Weights of a small mixture-of-experts language model, trained from scratch on English Wikipedia: 128 experts in each of 10 layers.
Below are experts of layer 3 (counted from 0) of a mixture-of-experts language model. Rows are named router (the router's row for the expert), gate (a neuron's input weights, with its number), up (a neuron's input weights, with its number) and show model dimensions 0-95. Each number is 200 + 40 x the weight over its row's rms, rounded and kept within 0 to 999.
Before each expert's rows: "gets" lists some tokens that make up at least twice as much of what it gets as of all text; "mostly gets" lists some tokens that are sent to it at least half of the time. This comes from a sample of Wikipedia text that the model never trained on. Tokens count by the router's weight.

# expert 20
gets: " I", " un", " made", " | ", "-p", " due to"
mostly gets: " E", " O", " I", "O", " |  | ", "; "
router,222,236,242,193,248,171,142,144,192,164,151,218,231,129,204,145,159,226,174,215,229,207,189,232,240,189,187,267,208,142,224,186,158,186,153,197,195,236,193,123,201,204,248,155,232,184,227,169,205,188,166,328,249,169,282,217,232,152,118,185,232,157,233,209,173,242,221,253,215,197,194,240,150,214,173,228,251,254,232,156,99,235,208,247,192,205,195,120,206,127,190,192,184,173,145,213
gate0,195,200,173,233,225,166,183,171,192,230,210,240,203,210,96,243,159,157,243,232,226,221,157,193,178,200,196,225,260,245,270,168,186,186,242,178,205,220,253,172,183,233,223,200,242,153,149,159,237,237,179,177,188,153,199,168,156,201,203,210,173,220,206,210,305,215,117,78,212,129,230,201,155,148,157,208,166,233,131,228,189,186,261,188,215,169,276,288,220,257,203,210,181,201,195,285
up0,203,220,197,159,206,219,212,283,171,202,225,268,140,236,185,167,246,173,186,107,175,239,129,139,189,160,175,215,192,196,243,167,235,153,157,116,217,198,188,225,134,139,233,222,218,218,232,241,115,218,198,192,186,228,200,221,243,239,238,269,262,216,176,119,224,241,174,190,141,196,264,231,192,219,248,242,145,221,220,217,271,255,100,187,201,253,234,215,166,195,176,198,200,182,198,248
gate1,264,213,216,254,205,217,175,218,220,196,138,243,184,247,209,210,279,221,151,184,206,283,211,240,242,164,192,226,207,186,252,225,268,139,160,166,187,120,172,187,182,201,173,186,139,176,208,265,253,133,233,148,208,250,190,203,217,144,180,244,145,230,167,173,205,233,131,171,134,202,119,222,272,191,254,210,224,223,225,174,183,189,84,186,233,232,153,181,122,181,195,214,156,207,186,234
up1,156,180,186,195,173,227,244,186,172,226,307,166,203,136,219,227,150,180,215,251,194,158,190,176,144,270,248,169,170,170,199,158,148,254,196,217,264,218,272,200,152,207,238,183,227,212,203,139,215,260,147,223,171,176,189,222,162,215,216,162,224,150,263,194,245,132,255,215,257,251,280,257,168,143,186,204,196,198,163,243,116,169,292,211,203,173,250,201,260,230,234,226,180,179,222,177
gate2,194,203,204,160,212,202,253,178,235,194,163,191,173,268,259,170,173,178,267,217,185,120,150,190,232,179,218,215,198,240,120,155,188,209,270,211,150,251,166,261,170,158,254,275,211,182,221,187,230,184,185,207,217,219,191,139,268,269,156,125,228,179,220,265,126,206,232,172,149,180,256,98,164,218,146,194,139,174,226,227,234,239,202,209,148,156,184,214,227,254,202,186,238,237,200,263
up2,171,191,213,137,213,163,251,184,240,194,172,203,165,286,214,150,191,177,250,193,214,151,169,171,231,178,197,214,193,265,146,189,184,211,290,192,131,255,163,256,165,156,254,242,220,222,229,166,227,174,180,226,244,222,201,124,249,237,158,123,229,190,208,259,153,218,235,167,145,153,248,108,162,225,126,209,158,180,224,223,234,253,228,208,139,166,169,198,260,246,201,156,240,216,177,254
gate3,143,120,181,233,193,233,170,131,235,189,199,147,230,175,119,202,233,232,202,136,226,236,209,229,213,262,249,153,248,143,260,110,165,197,272,175,193,137,271,161,184,219,148,148,255,142,214,225,266,187,216,205,237,206,177,156,183,217,173,167,226,185,219,260,178,185,150,209,194,236,226,175,255,152,167,133,172,202,212,184,161,167,224,149,150,162,198,258,259,162,180,256,185,239,206,178
up3,146,156,212,226,214,242,157,150,236,153,236,146,251,133,162,259,177,191,110,171,253,255,239,219,187,244,269,183,228,162,233,162,179,218,178,222,199,190,271,144,189,180,224,140,189,154,219,157,240,236,216,249,211,182,193,258,132,201,183,208,157,175,230,229,164,233,215,193,202,220,225,148,269,161,168,189,237,165,204,149,155,187,276,177,168,178,143,206,234,107,146,261,162,235,151,163
gate4,205,163,183,259,212,203,213,172,242,233,212,225,128,187,296,183,188,227,198,219,166,253,176,144,195,190,129,208,262,198,110,178,158,206,129,143,177,198,210,256,178,198,198,197,217,264,209,163,243,250,176,172,208,271,169,199,255,255,237,165,284,194,103,170,240,173,153,181,239,270,191,175,118,210,184,217,136,195,204,168,214,286,184,215,173,229,239,204,228,178,213,248,204,168,242,243
up4,253,228,187,147,193,209,196,215,252,151,235,181,264,202,189,206,219,188,95,168,136,204,185,247,191,195,203,197,221,226,139,182,220,192,184,233,255,256,181,205,169,229,185,135,230,220,125,170,172,284,237,214,178,178,149,184,140,239,286,171,141,250,174,255,177,221,247,201,212,220,188,211,266,245,153,197,237,112,225,196,208,198,278,221,202,198,155,156,183,129,197,308,213,180,205,153
gate5,200,239,228,171,228,205,225,170,214,215,225,203,230,220,150,129,124,199,125,200,156,236,187,103,147,206,153,170,266,187,209,236,216,201,197,165,160,246,220,156,248,171,254,210,223,257,233,145,179,283,266,201,95,194,213,230,157,184,226,220,216,174,235,236,193,171,153,170,58,202,197,223,177,259,226,246,193,258,151,177,217,236,261,167,191,232,207,175,202,178,182,214,229,153,204,206
up5,217,198,180,164,234,176,164,153,226,172,198,145,193,213,115,135,146,235,130,179,180,224,123,170,194,247,148,181,268,179,267,206,164,193,233,183,180,209,157,222,243,175,257,198,183,241,214,173,137,283,253,220,191,195,202,225,162,156,242,218,261,208,164,278,217,201,149,131,193,155,161,251,170,263,223,276,172,246,167,166,207,251,262,193,172,195,257,183,217,185,144,214,275,193,195,242
gate6,162,224,166,233,221,199,244,206,245,189,237,165,202,201,208,159,205,226,111,267,165,200,177,181,173,187,145,177,256,232,155,212,259,212,219,204,150,230,192,185,213,200,246,167,170,225,138,127,165,194,180,168,198,275,201,300,140,246,212,134,177,184,174,269,207,120,176,276,198,236,158,248,217,248,224,199,239,242,215,178,147,268,235,249,135,221,247,235,150,219,185,212,264,194,177,125
up6,211,202,199,160,222,192,213,258,218,229,193,174,200,193,206,211,149,80,216,144,206,171,203,223,172,228,240,148,143,140,210,181,199,218,204,184,297,176,223,135,149,213,261,234,285,208,168,125,155,360,191,217,218,189,209,182,189,257,195,200,163,218,243,159,137,277,223,167,162,180,246,171,164,239,227,164,227,167,202,200,227,249,235,197,265,188,195,168,183,177,227,218,228,178,183,206
gate7,166,213,192,171,149,158,246,211,127,212,233,211,165,202,180,201,246,113,274,102,188,240,213,199,186,225,168,146,204,307,195,224,253,189,267,194,157,271,240,179,155,216,157,192,217,225,190,148,162,201,236,227,194,204,176,160,150,195,215,232,194,206,200,169,220,203,172,215,248,145,256,255,201,234,155,245,196,213,205,290,314,193,251,206,160,128,221,204,212,196,190,132,234,180,249,190
up7,176,143,169,187,141,269,157,216,178,226,207,141,176,161,233,264,161,231,229,256,141,196,226,206,124,256,178,179,235,210,237,241,184,243,198,214,242,250,273,221,181,233,177,136,203,214,197,183,189,230,147,200,123,167,164,216,140,136,263,196,222,244,234,187,253,174,216,153,268,279,171,294,157,197,224,243,195,223,120,240,172,176,218,161,197,181,279,189,196,232,209,211,217,161,249,190
gate8,259,236,216,137,196,229,156,252,135,195,217,206,210,158,119,206,270,167,245,167,204,184,144,141,173,180,230,212,163,167,213,243,270,220,195,236,208,170,179,198,315,260,259,287,185,213,182,183,133,201,224,204,140,157,230,217,195,142,184,238,172,177,221,238,148,217,220,191,174,158,207,198,139,228,266,243,226,229,191,171,228,172,258,211,204,248,158,232,168,181,242,130,203,252,187,118
up8,212,211,183,123,203,250,175,228,163,184,222,162,195,124,225,199,210,207,223,185,188,199,227,229,172,218,266,186,183,196,168,245,222,259,177,240,172,199,177,217,219,160,190,259,118,226,258,237,142,185,158,220,209,184,209,288,214,131,204,202,169,183,285,270,73,206,263,251,241,209,175,103,162,189,276,248,195,187,174,211,242,189,242,223,165,154,179,168,269,190,192,166,231,169,185,160
gate9,206,191,189,156,204,232,217,240,177,237,206,241,208,197,155,251,182,272,206,229,257,226,278,192,170,210,195,187,207,215,148,140,205,194,225,154,131,158,189,174,267,212,202,292,183,178,273,251,157,235,216,199,136,205,225,201,242,178,229,190,254,186,215,249,215,231,151,94,163,145,158,167,167,224,218,226,205,205,180,174,149,167,203,197,135,215,299,225,154,129,251,137,152,204,235,274
up9,243,249,176,254,195,163,167,227,177,178,166,211,198,204,234,143,248,148,236,134,162,195,173,180,221,207,149,196,147,175,208,247,160,202,182,225,297,208,230,193,127,166,121,163,247,192,153,241,244,184,184,182,283,261,181,189,179,209,183,213,208,220,206,132,163,206,185,293,302,246,217,207,180,188,202,158,220,194,231,236,236,202,158,186,306,155,134,181,216,209,150,242,231,191,202,126
gate10,211,237,204,269,222,231,213,183,219,152,207,191,213,198,194,234,146,238,251,206,244,185,263,199,232,138,148,177,227,244,234,234,171,207,279,291,186,165,188,168,248,247,230,177,250,210,139,163,218,227,148,208,207,143,221,199,196,170,234,228,106,182,252,173,132,187,193,209,235,151,198,255,184,153,152,266,263,251,251,262,186,293,193,187,206,116,240,190,246,210,176,176,179,148,238,171
up10,148,159,182,202,190,140,171,159,181,227,211,227,193,218,239,202,244,148,152,219,162,222,125,227,145,291,245,198,169,172,184,169,263,223,156,194,208,229,200,205,266,132,197,223,162,178,269,269,215,173,225,226,188,222,174,210,146,186,182,192,221,188,188,236,263,207,233,213,172,235,218,144,240,225,246,121,169,111,149,141,230,132,219,241,185,275,123,193,182,172,262,210,220,232,115,191
gate11,233,175,223,260,191,210,145,227,223,171,134,254,211,195,206,268,228,167,168,171,239,270,231,143,189,177,120,254,219,208,187,165,179,210,78,157,183,231,229,180,219,256,198,177,262,213,176,247,192,231,165,158,181,215,206,226,195,189,187,215,264,168,148,146,232,186,158,138,163,115,172,218,112,187,278,157,215,209,246,191,187,212,167,191,250,233,228,289,219,173,229,244,151,245,189,206
up11,221,203,229,251,197,224,143,207,221,174,209,298,175,217,197,242,241,123,182,174,263,301,221,116,210,163,161,222,253,219,165,141,205,188,97,143,214,228,222,202,178,235,190,169,272,155,183,196,240,236,202,207,173,244,208,212,189,236,196,216,243,166,109,139,219,138,235,221,208,208,221,202,126,175,274,152,200,253,243,136,183,193,199,197,217,220,199,272,237,219,225,190,179,254,184,164
gate12,133,174,207,210,194,278,229,228,236,260,232,227,222,166,168,256,218,193,153,230,282,246,243,228,155,228,268,231,168,159,203,207,210,120,175,187,246,171,211,217,159,225,203,167,211,116,205,277,196,179,143,158,196,141,213,175,253,89,205,282,195,203,218,217,274,210,173,122,213,261,189,198,157,191,222,185,195,220,172,201,165,204,238,160,119,222,223,208,193,170,163,178,128,179,214,245
up12,229,245,220,187,224,141,150,258,202,179,198,284,198,235,218,127,192,142,245,180,222,178,200,132,218,152,145,208,196,228,189,218,223,198,188,163,228,201,169,225,132,182,185,196,268,224,118,172,185,170,193,187,212,245,236,255,160,315,183,148,176,183,209,147,188,203,233,281,182,214,257,207,199,201,203,188,254,179,299,192,212,197,170,270,251,247,123,136,209,260,199,161,240,178,212,246
gate13,245,208,213,218,195,164,193,171,223,221,229,281,226,205,253,135,177,188,79,155,196,174,144,203,197,203,174,212,189,232,138,176,202,170,165,191,210,189,171,166,250,228,229,166,255,203,181,114,184,247,249,226,180,146,238,210,167,272,267,128,176,192,143,195,233,173,197,187,264,238,216,218,248,211,159,238,181,200,255,126,166,225,310,253,201,279,200,165,189,185,163,272,214,194,193,181
up13,169,200,185,220,233,230,120,238,238,178,194,239,201,215,202,265,225,217,245,223,167,138,211,144,193,160,251,282,259,172,223,260,161,199,217,187,127,229,245,249,140,190,228,189,182,172,172,225,241,215,164,174,215,185,187,178,215,173,146,243,217,200,197,179,226,228,154,115,154,265,197,188,141,170,176,229,187,201,132,201,185,183,167,136,264,189,310,290,131,200,264,244,184,177,217,247
gate14,220,270,189,154,206,247,231,257,205,186,200,200,232,169,211,231,203,186,155,287,160,182,193,231,159,180,167,196,231,264,202,197,215,171,219,222,183,259,198,193,131,227,174,255,152,172,197,232,77,241,170,167,192,182,164,264,246,181,238,214,183,217,215,319,189,151,181,176,220,206,181,227,139,201,222,324,224,160,213,209,241,267,223,192,174,87,225,207,162,186,196,180,193,163,205,162
up14,190,287,235,201,185,205,185,189,233,149,141,164,237,176,214,234,188,236,209,304,146,110,154,181,186,167,235,242,237,203,119,229,197,215,266,230,221,224,166,274,231,210,142,197,120,213,209,220,153,203,101,207,193,135,183,214,189,201,225,181,173,244,180,252,176,172,196,196,270,174,198,204,160,132,205,262,156,156,179,174,189,160,195,203,233,143,207,249,228,258,242,272,234,242,195,178
gate15,124,156,130,186,200,134,302,180,179,274,220,210,131,255,228,111,148,209,231,197,212,209,208,187,221,229,155,158,202,175,197,229,213,194,208,202,208,168,191,184,273,190,252,188,191,289,252,159,217,191,304,232,196,254,208,261,180,203,195,132,237,184,235,171,205,191,167,207,194,222,209,155,181,268,182,243,163,206,174,199,225,253,230,244,158,211,266,178,173,171,181,97,235,163,227,202
up15,172,109,167,209,196,213,223,202,218,293,236,241,182,223,255,148,218,239,153,180,221,276,237,169,211,256,186,170,191,118,148,196,161,165,136,164,221,132,183,220,183,149,173,175,319,187,214,217,243,152,218,210,218,266,177,160,220,198,197,208,185,220,138,157,262,220,173,208,228,302,215,253,168,249,236,188,165,206,204,171,194,231,189,230,195,228,214,156,200,179,127,148,182,142,246,233
gate16,260,275,153,168,202,194,133,251,184,252,186,254,179,167,217,167,220,196,182,117,215,293,167,198,201,205,174,204,240,213,243,299,192,162,224,177,174,202,277,184,142,188,178,165,179,154,141,170,185,161,201,212,216,178,206,180,221,222,152,211,257,214,230,164,234,190,215,212,238,324,247,254,141,248,182,209,159,191,182,233,184,268,180,236,141,224,199,183,111,154,165,228,188,178,166,155
up16,242,249,156,144,206,221,168,196,191,177,144,187,179,176,190,218,219,199,182,155,252,251,171,303,181,224,161,223,219,206,206,202,162,230,250,213,206,200,223,171,155,251,195,164,164,188,170,163,183,251,217,228,220,139,249,181,233,173,169,199,210,240,211,179,202,229,101,74,231,220,175,307,180,201,210,185,176,139,166,182,184,210,180,260,153,85,216,246,147,152,209,276,196,236,164,186